From a checkpoint of a small mixture-of-experts model trained on Wikipedia: vocabulary 1521, 5205 steps.
Below are experts of layer 9 (counted from 0) of a mixture-of-experts language model. Rows are named router (the router's row for the expert), gate (a neuron's input weights, with its number), up (a neuron's input weights, with its number), down (a neuron's output weights, with its number) and show model dimensions 0-127. Each number is 200 + 30 x the weight over its row's rms, rounded and kept within 0 to 999.
After each expert's rows: "comes before" lists some tokens at least twice as common just after its tokens as in all text; "gets" lists some tokens that make up at least twice as much of what it gets as of all text. This comes from a sample of Wikipedia text that the model never trained on. Tokens count by the router's weight.

# expert 1
router,169,224,182,207,204,144,208,179,236,149,151,189,218,186,131,139,209,216,178,172,231,287,173,219,213,175,143,209,178,215,183,177,145,181,207,171,218,177,206,148,189,232,205,192,222,190,213,184,175,200,215,188,169,178,164,197,200,166,197,188,287,144,204,173,184,165,195,194,219,186,191,163,158,221,206,234,237,162,233,224,190,192,180,225,216,179,223,175,194,189,169,249,268,193,219,176,178,184,202,224,199,222,158,141,221,183,209,195,242,195,224,193,207,244,219,209,200,245,176,237,216,162,246,160,195,171,187,134
gate4,217,180,162,232,210,120,216,188,175,216,167,204,163,179,186,223,257,200,198,187,211,174,229,227,216,174,225,214,129,200,205,236,249,219,173,257,196,212,186,176,164,239,209,147,220,215,246,194,205,190,226,172,208,161,179,224,262,255,156,212,200,182,165,253,187,233,191,194,194,162,216,214,205,246,205,229,185,197,218,169,229,240,157,263,226,226,231,211,175,164,172,217,199,215,208,228,147,166,195,241,166,273,174,226,209,161,210,235,212,212,199,212,188,236,172,193,150,230,242,189,184,251,212,201,223,186,201,152
up4,200,213,243,270,182,145,220,212,214,161,144,188,159,189,174,221,177,227,179,184,219,189,214,219,235,183,237,207,143,202,190,232,187,152,218,160,240,192,145,153,188,218,172,268,208,207,251,218,178,195,201,241,206,222,193,236,184,191,129,187,236,202,214,231,179,217,257,165,199,189,242,234,186,180,189,212,207,180,198,235,215,214,149,173,218,174,221,172,189,218,195,146,176,234,237,189,186,165,219,235,232,229,186,231,264,178,205,173,208,243,212,231,201,221,174,149,189,237,247,168,186,228,190,196,187,265,246,188
down4,210,254,231,215,167,231,228,186,235,211,231,230,217,201,251,240,174,223,251,207,201,247,240,185,153,223,190,154,239,130,202,159,232,172,232,182,220,179,180,207,212,203,208,193,190,204,210,161,190,165,243,184,166,152,175,211,157,179,183,170,172,175,238,194,235,193,208,176,166,219,222,170,169,143,224,191,260,197,170,130,208,207,179,147,234,235,207,175,173,212,187,270,195,207,221,217,192,212,198,192,220,164,263,215,207,224,192,208,169,225,196,251,198,150,214,213,260,176,214,237,129,215,163,197,190,218,202,208
gate5,173,187,219,187,215,210,205,181,182,213,213,191,238,111,131,182,209,177,189,238,272,236,224,176,230,174,178,220,182,224,210,202,250,170,208,156,206,223,175,204,190,242,237,220,228,208,291,233,222,208,215,181,233,174,166,240,237,198,246,207,168,229,186,234,202,219,153,209,226,173,154,218,196,200,258,229,202,217,204,188,224,179,208,169,192,202,212,193,180,183,154,220,210,164,182,267,175,149,161,184,216,252,201,169,160,184,169,188,210,234,161,279,174,171,222,182,177,232,217,234,201,204,194,196,228,160,211,205
up5,244,162,155,208,239,203,255,144,184,195,197,241,149,219,177,145,190,241,218,149,216,159,183,173,206,218,190,201,227,203,190,244,235,175,163,220,207,215,231,200,237,192,184,245,177,192,176,188,199,155,176,222,211,211,235,190,169,240,130,198,219,229,151,192,141,141,247,189,180,190,226,184,189,200,204,185,181,149,225,239,189,235,209,249,219,235,253,248,206,227,201,219,217,165,171,160,176,197,172,224,182,149,238,175,191,196,240,164,214,199,191,208,183,269,202,212,225,156,217,190,193,156,187,174,252,202,174,171
down5,193,197,184,201,182,206,183,184,224,208,214,192,236,171,198,200,201,200,211,206,238,184,191,183,270,190,189,194,160,212,225,119,209,240,268,199,167,198,178,201,126,193,203,166,253,219,238,245,190,220,199,165,192,229,190,171,237,176,212,168,201,195,224,171,175,219,151,250,214,214,224,262,220,199,198,158,194,194,234,244,238,142,203,165,211,216,202,182,162,214,185,203,254,193,188,200,149,182,211,144,174,190,164,175,164,244,230,210,201,218,189,155,246,188,199,198,171,183,153,251,190,266,218,162,121,223,175,206
gate6,180,171,160,209,210,252,170,172,250,228,196,143,157,178,224,125,182,192,201,250,244,206,209,195,196,193,196,260,192,204,235,245,165,176,215,210,252,178,169,203,227,209,132,209,180,200,206,157,185,174,212,262,184,207,165,243,180,208,198,234,182,153,169,158,238,164,218,182,246,144,190,218,271,210,206,221,209,203,167,184,192,202,199,183,210,183,151,208,222,171,210,156,226,172,166,193,216,174,200,194,197,253,212,193,178,154,195,237,205,180,226,153,203,167,183,210,221,245,273,163,228,168,153,210,194,199,215,200
up6,153,226,261,232,207,176,222,225,183,211,208,172,204,250,157,165,248,166,196,268,218,213,234,186,225,217,209,222,212,162,207,194,166,208,127,219,175,181,191,144,178,217,202,213,176,234,215,202,182,240,226,205,175,206,165,180,203,156,201,164,204,207,175,236,191,256,181,179,229,191,179,167,172,227,246,217,195,182,201,157,185,212,197,213,219,188,244,204,214,223,229,223,208,192,182,250,241,270,203,187,238,245,189,226,264,218,244,238,233,174,211,244,155,176,202,186,234,239,225,194,140,172,174,161,209,171,203,132
down6,194,198,147,220,247,191,185,228,237,227,254,187,169,182,212,254,222,208,168,187,210,153,218,203,250,187,161,123,175,189,189,193,220,203,173,196,176,178,195,207,234,208,224,183,225,210,241,212,224,213,192,187,201,222,248,275,200,247,199,173,227,221,165,161,228,138,200,149,179,212,197,297,187,165,225,181,172,168,165,141,176,209,236,199,262,198,194,177,236,155,175,219,225,164,182,204,152,217,196,139,220,208,206,210,194,201,149,227,175,187,180,213,221,235,174,210,249,221,190,186,191,214,223,220,155,198,171,213
comes before: " |", "|", "\n", " ", "2", "3"
gets: " |", "|", ";", "2", "3", "1"

# expert 2
router,225,219,191,178,242,209,192,187,120,187,183,193,195,195,276,225,239,186,214,160,141,205,201,228,233,175,180,226,223,237,239,187,233,182,183,170,224,198,175,243,182,200,173,165,181,163,209,190,211,122,225,266,204,226,214,214,189,184,220,243,177,191,268,118,200,180,143,257,188,194,229,247,207,185,167,216,185,221,190,183,203,225,164,190,219,210,222,246,162,224,223,226,190,197,211,211,161,210,246,228,187,199,213,190,179,201,118,205,176,179,204,220,167,218,199,217,183,201,190,180,237,258,166,220,214,245,205,232
gate4,252,211,202,193,183,180,201,191,186,208,184,195,175,207,217,259,218,177,274,247,170,225,180,214,199,238,228,219,177,195,197,155,190,226,222,186,226,205,144,217,180,145,209,222,237,197,183,188,191,151,143,172,191,174,142,222,225,235,205,192,222,237,227,200,139,216,201,199,148,195,186,220,180,260,223,212,173,197,274,163,230,199,193,177,200,237,198,202,185,198,157,198,194,215,118,217,205,165,211,169,172,238,233,176,201,210,220,228,133,156,202,256,173,212,215,218,198,283,199,216,218,185,149,211,199,212,158,177
up4,198,168,195,220,233,171,162,185,141,162,195,194,201,178,211,173,163,182,143,217,189,204,177,169,193,191,167,172,216,232,239,232,210,164,220,177,241,202,261,201,162,232,222,125,202,181,225,195,214,209,218,219,174,162,223,185,156,220,150,137,246,206,259,241,153,222,162,219,231,245,205,237,194,204,178,131,207,187,180,215,190,150,187,183,237,211,167,189,212,191,174,184,251,207,182,222,211,198,191,200,225,229,246,191,219,181,228,225,251,185,225,197,242,189,200,143,208,179,211,206,213,285,238,180,158,223,231,166
down4,230,252,203,209,124,167,187,191,189,169,206,234,121,224,244,219,178,199,244,234,137,282,200,210,152,224,228,206,208,207,199,160,217,194,188,250,174,227,193,221,171,191,176,252,211,185,164,208,234,199,191,171,144,184,122,157,247,172,220,186,206,223,232,246,187,184,210,179,219,211,215,222,203,194,208,224,164,198,151,218,236,175,205,196,186,233,233,228,232,172,213,173,204,206,210,234,267,158,181,213,181,172,228,208,247,223,171,208,195,217,173,198,151,250,220,206,181,166,214,205,184,199,223,144,222,199,181,225
gate5,212,153,172,168,227,242,148,223,147,182,241,121,184,223,219,214,189,200,181,230,201,198,157,221,184,203,242,208,185,234,217,109,176,170,176,229,182,243,196,214,253,159,189,166,195,158,213,193,207,193,188,215,207,257,187,138,167,231,237,208,196,160,213,220,193,174,210,225,223,208,207,176,264,223,202,161,174,239,203,201,237,165,219,199,227,216,201,193,216,234,250,187,258,214,220,214,203,207,164,209,219,231,202,252,153,219,204,186,229,200,187,212,196,161,233,192,219,237,126,194,223,254,205,218,226,187,154,237
up5,232,182,225,203,225,242,240,184,180,172,242,184,181,226,140,258,210,262,243,216,173,229,161,185,193,191,224,162,198,205,248,222,174,173,183,224,163,209,219,181,238,153,167,201,241,225,242,195,203,216,197,163,216,201,187,128,179,202,183,222,210,184,189,237,233,203,209,248,212,142,172,179,194,237,207,175,225,228,187,207,184,241,237,245,218,286,240,196,226,202,210,210,188,173,222,177,194,221,230,215,118,175,226,192,199,210,122,189,164,223,181,232,205,164,217,215,196,257,177,133,186,202,199,181,217,222,215,208
down5,207,205,156,202,180,145,141,195,163,165,231,198,197,187,196,214,256,200,215,240,248,169,232,235,215,242,191,167,168,218,235,159,212,180,176,225,252,211,195,166,236,244,157,198,177,212,171,263,208,206,214,182,184,208,165,182,248,211,181,208,228,238,181,215,162,207,231,138,211,175,161,198,202,285,179,153,185,185,190,254,200,175,147,204,185,169,213,219,206,225,218,252,256,215,220,235,164,203,157,198,180,204,208,222,191,206,196,196,227,213,158,198,182,187,207,126,165,179,218,182,159,142,213,200,155,230,220,223
gate6,164,205,232,187,198,208,196,251,237,227,222,191,166,180,240,234,206,214,183,187,189,205,182,187,208,141,214,180,215,174,271,194,198,256,194,138,246,157,217,183,220,181,244,164,139,227,206,163,155,180,238,203,216,194,139,233,219,164,190,233,182,177,219,230,256,158,177,237,159,252,224,191,145,203,245,256,247,178,166,208,201,203,206,220,215,230,232,206,134,229,189,208,155,242,188,194,239,206,230,158,195,168,166,212,191,211,160,213,207,202,236,211,184,214,222,215,240,203,153,203,167,208,194,214,215,252,215,174
up6,152,228,233,155,192,226,173,203,194,201,228,242,201,243,206,182,190,175,210,202,231,221,198,204,191,133,172,169,212,156,194,166,263,155,168,176,217,159,200,248,153,255,221,255,212,203,208,236,231,153,194,179,209,205,211,204,229,202,181,194,197,172,197,166,199,196,228,181,189,175,222,237,241,219,188,205,224,242,185,236,241,168,250,162,239,182,201,181,268,174,219,255,197,130,190,247,166,193,134,146,238,196,185,197,217,205,228,190,217,164,128,180,220,188,228,238,200,204,199,211,185,172,188,185,228,243,176,233
down6,179,283,197,212,201,179,207,170,173,195,187,213,186,151,167,193,206,130,266,181,177,148,209,203,178,182,218,237,194,190,178,220,200,169,178,199,193,198,227,266,165,207,197,157,182,172,184,163,256,179,178,192,208,272,219,236,237,185,166,179,220,152,178,174,209,219,178,213,237,207,189,174,208,215,194,227,212,172,159,243,172,243,192,266,155,186,197,202,207,184,194,159,150,202,182,194,267,204,237,210,235,218,194,221,206,199,243,164,199,209,186,216,156,246,184,190,212,207,223,290,212,180,219,208,152,197,259,210
comes before: "ed", "ing", "s", "ation", "er", "es"
gets: "m", "im", "l", "om", "ri", " p"

# expert 7
router,202,228,217,243,162,159,211,225,135,174,217,193,206,223,218,236,182,191,210,219,211,161,186,195,144,202,224,216,177,246,257,234,198,229,178,162,280,215,250,192,159,147,191,208,201,212,179,170,240,167,265,250,220,181,218,166,183,223,165,184,191,172,217,198,232,152,201,191,207,197,232,166,131,197,186,180,170,196,164,173,226,208,234,212,159,157,215,128,197,201,128,183,169,198,187,166,149,225,181,236,230,189,206,175,184,182,227,217,203,161,209,190,229,207,199,216,241,172,186,170,167,166,182,181,225,180,198,150
gate4,165,205,159,182,126,220,194,239,228,181,226,180,168,207,212,144,195,214,202,205,183,252,204,146,170,222,192,192,145,190,249,200,148,237,215,189,223,180,250,179,189,265,150,180,172,189,199,249,182,177,171,255,185,189,193,178,243,208,197,200,233,196,205,201,226,201,181,193,126,210,180,255,165,208,242,181,201,267,173,253,206,198,176,191,229,240,194,232,161,207,160,202,158,227,180,209,211,190,147,198,206,167,198,180,187,210,157,248,192,227,187,236,130,211,154,177,256,188,187,200,191,216,221,199,169,234,215,210
up4,222,228,244,198,172,197,199,243,268,247,159,214,200,206,192,214,188,191,178,231,231,146,220,184,248,232,160,224,228,195,211,173,173,142,193,179,203,203,159,154,217,197,191,222,221,231,198,154,222,209,235,206,228,170,198,256,226,147,146,222,198,180,257,243,201,222,153,203,198,198,199,263,211,227,237,191,154,207,191,211,205,209,153,186,191,190,166,238,163,187,165,244,213,180,237,206,218,207,228,235,190,235,191,200,194,205,196,160,196,163,226,206,218,116,142,191,160,206,287,201,179,145,211,202,210,204,213,210
down4,225,114,157,181,234,217,161,189,220,234,227,182,168,166,235,193,231,170,176,221,194,200,234,230,155,191,246,191,194,223,217,174,190,245,177,163,179,168,197,190,225,268,184,236,247,213,233,220,162,224,228,242,253,149,171,164,221,228,233,193,190,193,180,221,192,190,237,156,222,213,186,118,149,227,194,215,199,229,162,189,173,173,209,173,266,201,201,216,165,189,226,185,216,219,179,234,153,177,224,137,198,209,218,244,207,230,230,256,166,185,206,200,248,211,186,160,210,193,180,197,170,152,205,178,215,191,180,200
gate5,186,224,232,153,220,226,261,146,174,218,189,249,254,199,139,170,239,183,217,214,219,221,215,190,138,208,193,191,143,173,231,194,226,137,179,187,211,196,183,198,200,223,200,181,232,204,184,206,186,187,240,202,213,193,199,148,192,202,211,207,212,266,168,250,185,171,186,192,205,212,211,252,173,192,195,178,221,263,221,198,203,135,198,209,205,207,200,187,180,157,199,242,180,215,132,192,169,207,151,171,196,182,197,221,245,172,200,156,213,248,220,200,211,258,183,192,191,200,199,204,304,188,257,184,182,250,174,200
up5,250,215,175,193,230,188,222,202,156,248,169,229,132,191,214,203,166,204,218,203,216,129,211,179,182,211,189,220,248,133,204,189,208,241,205,223,200,254,218,157,208,204,210,244,259,163,173,161,210,193,170,158,205,158,207,191,191,239,182,177,164,204,201,173,192,271,198,202,247,208,221,236,203,196,248,235,228,139,201,223,229,211,183,169,245,210,200,187,172,145,201,156,189,180,192,225,194,170,192,191,269,213,177,153,208,188,156,186,186,130,179,223,234,256,208,203,176,216,219,177,199,230,245,247,183,221,196,200
down5,186,170,218,213,212,163,172,214,195,173,220,191,247,248,192,183,179,197,173,222,216,203,202,213,235,232,158,221,157,231,143,163,173,174,180,210,213,186,197,214,203,169,209,190,163,199,228,189,184,179,250,215,155,224,180,204,228,197,228,207,188,160,212,205,210,210,155,178,213,246,174,301,243,213,190,199,198,214,197,259,203,217,204,244,172,178,239,220,234,221,201,214,173,172,174,235,270,165,254,148,233,160,223,252,244,170,208,224,201,168,218,191,226,196,192,209,214,152,145,179,146,145,168,183,177,133,214,167
gate6,164,166,218,226,204,210,255,202,207,224,212,176,202,214,196,243,164,168,182,222,167,147,176,173,163,169,180,234,235,225,200,141,196,229,182,167,196,223,206,218,189,150,214,217,168,174,242,188,235,142,244,259,217,237,201,198,178,129,208,195,155,229,160,267,220,199,214,197,144,211,129,223,217,150,182,189,222,218,149,196,201,202,230,213,232,147,160,167,168,180,199,216,182,205,198,208,208,186,244,166,200,197,199,219,224,187,236,204,202,183,159,157,149,195,246,214,220,191,165,187,226,162,216,160,174,155,159,238
up6,207,185,210,165,186,195,282,235,164,143,198,147,204,233,214,184,177,209,235,246,194,211,235,163,203,159,160,188,220,204,164,198,216,195,207,236,220,188,237,141,134,185,245,224,216,194,240,166,224,227,241,215,240,224,259,223,219,241,230,178,175,231,219,207,178,161,163,219,169,182,184,216,200,209,208,235,208,190,213,171,194,224,184,246,199,192,211,238,194,280,177,232,147,223,214,221,194,198,191,197,216,175,157,169,161,203,217,213,198,171,143,238,181,205,247,210,167,164,203,175,189,163,275,167,169,164,195,178
down6,263,217,178,217,173,224,140,184,230,235,220,223,186,197,211,206,197,206,206,172,202,217,235,186,213,211,225,194,173,177,232,258,178,209,251,165,204,196,212,155,244,222,215,198,193,209,214,189,144,234,186,156,175,140,193,184,185,203,182,214,240,173,281,163,134,181,252,204,223,197,221,158,211,189,181,200,167,217,229,251,207,127,211,189,206,275,205,161,201,175,188,176,150,220,177,197,196,237,185,143,223,189,223,188,203,240,167,226,210,172,227,215,249,192,143,200,208,234,248,235,183,233,186,227,246,207,224,231
comes before: " of", " |", ",", " and", ".", " in"
gets: "s", ")", "es", "ation", "er", "ion"

# expert 8
router,184,189,237,242,161,207,214,227,165,241,163,229,172,145,171,167,200,132,252,199,165,243,189,214,240,173,217,170,253,173,229,186,221,197,153,178,200,208,149,208,186,200,169,167,213,204,171,188,199,219,230,188,200,211,193,244,198,218,193,255,249,168,203,221,221,273,201,197,196,202,183,215,228,154,193,220,188,232,213,118,207,212,197,204,221,211,245,197,205,165,201,218,208,243,199,192,237,172,179,133,181,211,205,209,154,181,145,208,168,206,243,171,176,227,174,202,213,148,220,235,117,221,193,225,210,209,257,205
gate4,206,256,238,213,178,165,199,211,187,209,203,223,177,188,222,187,234,187,169,177,154,202,247,184,160,191,172,144,210,173,264,234,190,220,234,179,247,174,145,198,217,185,243,207,212,183,174,240,206,251,190,163,210,202,248,262,260,171,189,229,197,193,201,209,164,198,215,244,201,164,188,176,131,146,205,206,213,192,230,211,184,152,304,205,236,196,188,212,193,186,213,245,200,170,198,188,203,179,236,178,158,171,188,185,188,179,278,235,203,219,209,260,252,218,185,212,190,193,184,181,226,202,241,230,217,188,198,203
up4,203,255,232,189,193,196,243,210,230,215,219,215,262,106,225,210,208,206,221,170,213,181,174,226,161,156,174,220,155,156,256,211,231,195,207,238,199,142,178,191,239,210,138,160,232,156,208,241,209,182,251,151,195,230,215,243,238,163,228,218,188,198,201,220,177,189,186,220,265,191,180,231,217,141,231,162,182,229,246,207,202,201,201,198,165,180,224,223,238,211,167,223,190,172,234,195,204,179,201,212,195,245,182,226,249,198,166,191,230,193,206,186,181,239,217,143,161,227,187,215,250,170,179,235,226,164,216,198
down4,269,169,154,181,172,147,217,222,170,174,203,163,166,254,222,218,157,244,178,179,218,174,227,221,234,225,173,200,186,208,196,202,308,270,212,175,204,230,170,218,184,207,151,208,185,211,189,182,206,176,206,202,208,229,162,172,219,235,219,234,218,229,231,171,165,168,248,228,207,187,185,102,217,221,147,211,207,195,145,208,200,202,179,275,215,185,158,219,142,200,212,215,172,221,210,162,190,182,229,210,159,190,209,201,183,209,187,239,206,234,202,163,186,252,174,200,225,190,197,213,230,199,217,199,174,215,180,209
gate5,215,192,223,185,211,255,185,165,146,162,184,260,184,145,182,168,197,167,187,206,127,234,153,163,207,177,195,148,240,220,212,218,195,211,233,175,159,195,219,206,213,170,224,256,237,195,182,167,218,222,220,177,178,201,158,179,252,157,164,225,238,196,221,188,232,149,245,239,181,207,185,253,183,187,214,179,169,209,228,185,274,227,241,229,206,271,242,186,205,131,194,199,212,209,220,163,160,181,187,197,191,215,166,217,170,214,178,236,186,250,230,184,200,201,197,175,176,149,187,216,224,214,181,181,157,177,191,198
up5,201,154,191,201,211,196,200,185,225,193,228,216,249,157,165,187,263,184,195,234,219,180,193,153,214,263,194,218,175,148,190,208,212,190,187,213,140,197,187,159,202,160,273,173,251,169,172,244,191,171,243,188,206,208,185,186,131,237,182,180,123,243,190,252,232,211,207,224,208,204,190,273,210,230,163,189,206,181,208,163,227,171,187,159,221,164,226,264,216,195,233,199,230,196,200,212,175,183,220,260,232,212,227,160,170,194,263,219,192,240,216,201,189,220,196,181,175,184,210,217,216,149,174,215,181,178,228,178
down5,161,200,198,169,174,276,160,183,194,250,227,197,209,179,189,240,164,187,167,229,191,187,175,153,214,205,185,204,241,203,191,172,122,185,230,174,191,176,184,187,216,216,226,199,195,169,209,167,204,204,222,253,172,233,184,213,218,193,176,145,194,211,257,161,262,181,187,170,195,182,215,245,237,160,185,209,231,153,246,187,177,152,234,209,189,154,190,154,198,187,258,244,188,218,184,216,150,230,200,252,222,189,207,231,172,235,232,200,156,175,236,166,184,202,150,194,181,250,195,261,177,187,176,141,222,222,202,196
gate6,221,213,207,191,186,228,245,183,178,227,253,274,206,210,179,228,215,190,170,232,190,236,197,235,201,204,251,197,208,184,230,246,236,188,153,209,119,193,185,236,225,216,150,196,204,206,184,212,186,235,201,174,222,148,169,184,228,176,201,203,194,139,247,189,215,234,182,235,216,209,166,168,169,221,129,242,197,196,213,146,234,164,227,229,229,206,208,139,223,160,185,178,186,197,186,235,238,208,206,119,232,188,208,242,162,220,188,232,235,173,201,216,245,230,172,147,220,182,204,194,192,186,235,175,229,153,234,205
up6,261,195,235,187,268,231,167,208,199,204,205,204,217,176,199,195,231,187,159,212,174,244,211,110,240,230,221,193,201,182,239,218,181,192,220,157,159,218,210,181,240,200,241,168,208,187,174,225,201,198,242,253,178,231,190,187,224,154,197,177,193,210,169,225,211,218,194,198,157,162,188,244,180,216,236,248,250,172,191,235,216,223,195,172,209,197,230,156,212,199,219,155,152,183,139,206,219,177,257,125,218,220,217,187,201,229,173,181,205,130,213,229,213,180,159,260,207,221,191,280,175,208,189,181,188,211,195,217
down6,243,162,225,236,168,214,222,132,170,225,236,214,185,253,170,228,236,158,238,192,152,228,182,201,168,185,178,142,211,183,175,196,229,227,195,197,163,195,160,190,216,195,194,197,205,218,219,224,187,209,162,209,185,221,155,201,207,213,255,248,195,183,230,211,232,224,195,211,249,221,221,213,188,266,192,164,200,179,266,188,175,193,184,142,193,231,215,214,213,205,243,189,207,162,157,231,223,207,245,239,287,173,198,275,178,195,195,191,170,124,199,180,228,202,210,199,208,228,218,207,139,218,195,216,190,171,235,157
comes before: "-", "\n", "==", ":", "|", "The"
gets: "\n", "g", "==", ":", "===", " G"

# expert 0
router,230,229,208,198,209,240,193,190,205,206,217,199,186,159,173,160,185,188,165,186,219,152,241,200,231,224,165,169,154,205,159,165,176,178,214,203,154,191,151,170,167,175,216,216,207,269,232,166,196,209,163,199,193,203,224,193,221,212,197,202,216,233,199,208,268,179,203,212,200,208,199,155,175,238,232,191,193,178,177,230,190,271,131,213,262,149,220,199,200,201,154,174,227,216,218,169,132,229,214,232,230,211,202,200,298,226,226,236,185,195,145,196,192,203,182,215,264,242,221,161,194,200,212,182,260,159,199,201
gate4,229,209,223,196,176,194,201,204,175,220,217,205,224,257,216,210,219,169,193,186,209,171,179,180,212,171,192,181,228,245,196,220,170,154,193,172,178,234,189,248,246,181,206,157,219,200,158,219,159,214,221,200,247,162,222,204,196,202,190,167,238,222,241,221,187,217,171,219,204,172,209,223,188,209,216,193,231,281,213,208,212,196,156,158,215,174,173,211,203,228,255,173,217,224,170,160,214,173,229,218,198,280,193,183,236,147,136,238,257,206,237,177,227,232,222,265,221,188,256,143,135,183,220,171,183,177,143,161
up4,195,151,179,267,163,203,189,223,213,232,221,244,199,201,210,204,195,127,214,249,188,228,228,212,210,194,236,174,231,224,167,207,226,234,203,233,175,206,191,185,245,228,195,180,253,230,222,202,182,188,147,251,232,201,200,267,196,221,233,200,220,182,246,217,149,216,163,245,225,217,186,174,151,215,194,208,203,199,227,214,203,168,219,240,172,174,179,207,191,234,168,202,217,180,206,248,206,211,207,238,256,243,201,218,202,172,207,199,190,124,164,182,176,160,191,188,204,261,200,184,238,228,151,124,213,137,211,158
down4,273,216,175,191,240,233,243,226,108,207,228,179,237,213,211,185,233,241,225,200,236,209,203,227,181,231,171,201,217,206,174,113,175,189,198,212,213,211,180,216,214,239,246,209,182,214,206,232,213,213,154,178,156,207,185,211,213,205,194,210,235,198,185,138,255,188,188,169,288,175,196,209,206,236,186,231,176,206,183,181,201,266,206,205,179,158,170,181,219,217,194,199,210,205,246,199,165,185,222,153,178,246,183,189,235,200,227,187,197,235,253,166,231,175,248,237,217,194,212,160,213,210,226,178,193,238,275,202
gate5,221,282,225,145,187,159,199,192,128,248,188,223,202,188,223,169,227,201,196,230,203,263,189,158,199,172,179,204,222,178,225,188,191,171,239,172,182,163,192,189,189,244,164,219,205,195,161,218,201,195,227,193,255,120,246,198,187,175,174,224,247,191,176,186,208,199,196,236,206,203,214,243,181,185,211,154,232,187,201,140,219,206,209,223,181,215,221,221,207,242,217,187,212,195,234,248,153,129,194,169,182,188,175,189,221,234,167,197,231,202,181,121,215,160,172,162,200,123,200,173,191,218,204,245,211,204,233,190
up5,232,216,184,226,189,205,153,243,159,175,226,230,151,188,184,191,151,227,218,171,250,194,231,235,230,215,193,226,199,184,222,181,212,234,206,237,266,255,231,230,200,203,195,227,193,219,232,192,203,219,187,200,196,240,207,193,195,210,175,163,183,128,255,235,206,266,171,177,209,262,226,186,194,206,272,221,191,205,188,161,195,158,199,204,210,177,171,181,223,204,199,174,179,170,226,245,129,202,183,164,189,232,128,162,176,196,137,182,184,202,235,185,194,240,183,226,218,196,252,158,204,181,197,169,183,222,218,261
down5,250,196,187,166,209,181,221,237,173,212,198,204,226,196,195,254,200,229,186,170,230,212,206,195,211,234,202,221,250,185,191,230,143,169,159,230,199,217,241,184,179,243,167,216,204,215,147,206,220,202,171,194,179,202,193,203,159,173,205,207,150,177,257,183,221,203,248,183,177,216,192,192,159,193,145,193,158,197,186,134,116,189,138,219,148,177,181,180,159,143,168,208,231,154,217,225,245,192,241,187,207,176,225,232,190,181,229,238,225,136,252,186,139,201,201,188,191,178,179,171,198,200,208,250,234,216,149,200
gate6,221,229,235,194,197,177,248,253,226,206,211,234,246,237,212,190,209,221,179,241,197,185,246,198,195,226,182,249,176,210,220,149,208,262,193,218,195,223,188,160,212,224,187,180,238,267,158,241,200,176,223,177,217,192,177,221,200,164,206,240,195,169,255,217,210,280,146,194,232,217,191,198,242,222,216,176,194,217,214,194,185,259,189,226,227,223,212,273,179,209,203,204,195,254,230,160,224,205,180,179,147,251,194,220,168,246,146,206,210,207,192,203,157,155,216,160,229,190,223,213,192,196,197,153,218,161,269,214
up6,193,181,209,251,166,142,150,182,188,202,169,186,167,215,219,188,183,190,249,225,219,212,179,220,175,209,199,213,232,253,162,207,209,214,208,203,177,212,243,233,202,175,196,253,166,220,194,164,177,138,179,247,182,191,158,185,198,168,181,198,247,254,192,228,268,172,206,144,252,181,180,216,174,230,188,190,235,211,195,171,249,87,198,180,225,176,182,187,224,189,233,275,238,199,222,178,186,176,210,260,189,175,224,196,216,192,159,241,190,184,181,250,196,197,164,170,193,199,191,180,189,177,226,170,214,241,177,184
down6,167,146,164,194,191,242,194,229,174,176,198,146,226,171,272,180,245,210,194,204,159,237,179,181,200,190,187,227,182,158,209,238,183,196,162,236,174,180,191,202,211,190,199,216,205,135,231,219,232,250,172,163,236,179,205,164,205,191,183,186,214,225,175,273,218,219,202,162,165,241,168,258,203,186,228,239,191,166,184,248,224,197,204,216,179,227,185,142,209,197,177,218,195,172,229,202,181,185,191,148,202,236,192,214,173,182,248,217,174,177,231,251,185,207,143,237,149,185,246,246,172,253,224,208,230,219,257,229
comes before: " the", " a", " his", " he", " an", " and"
gets: ",", " of", " in", " to", " for", " by"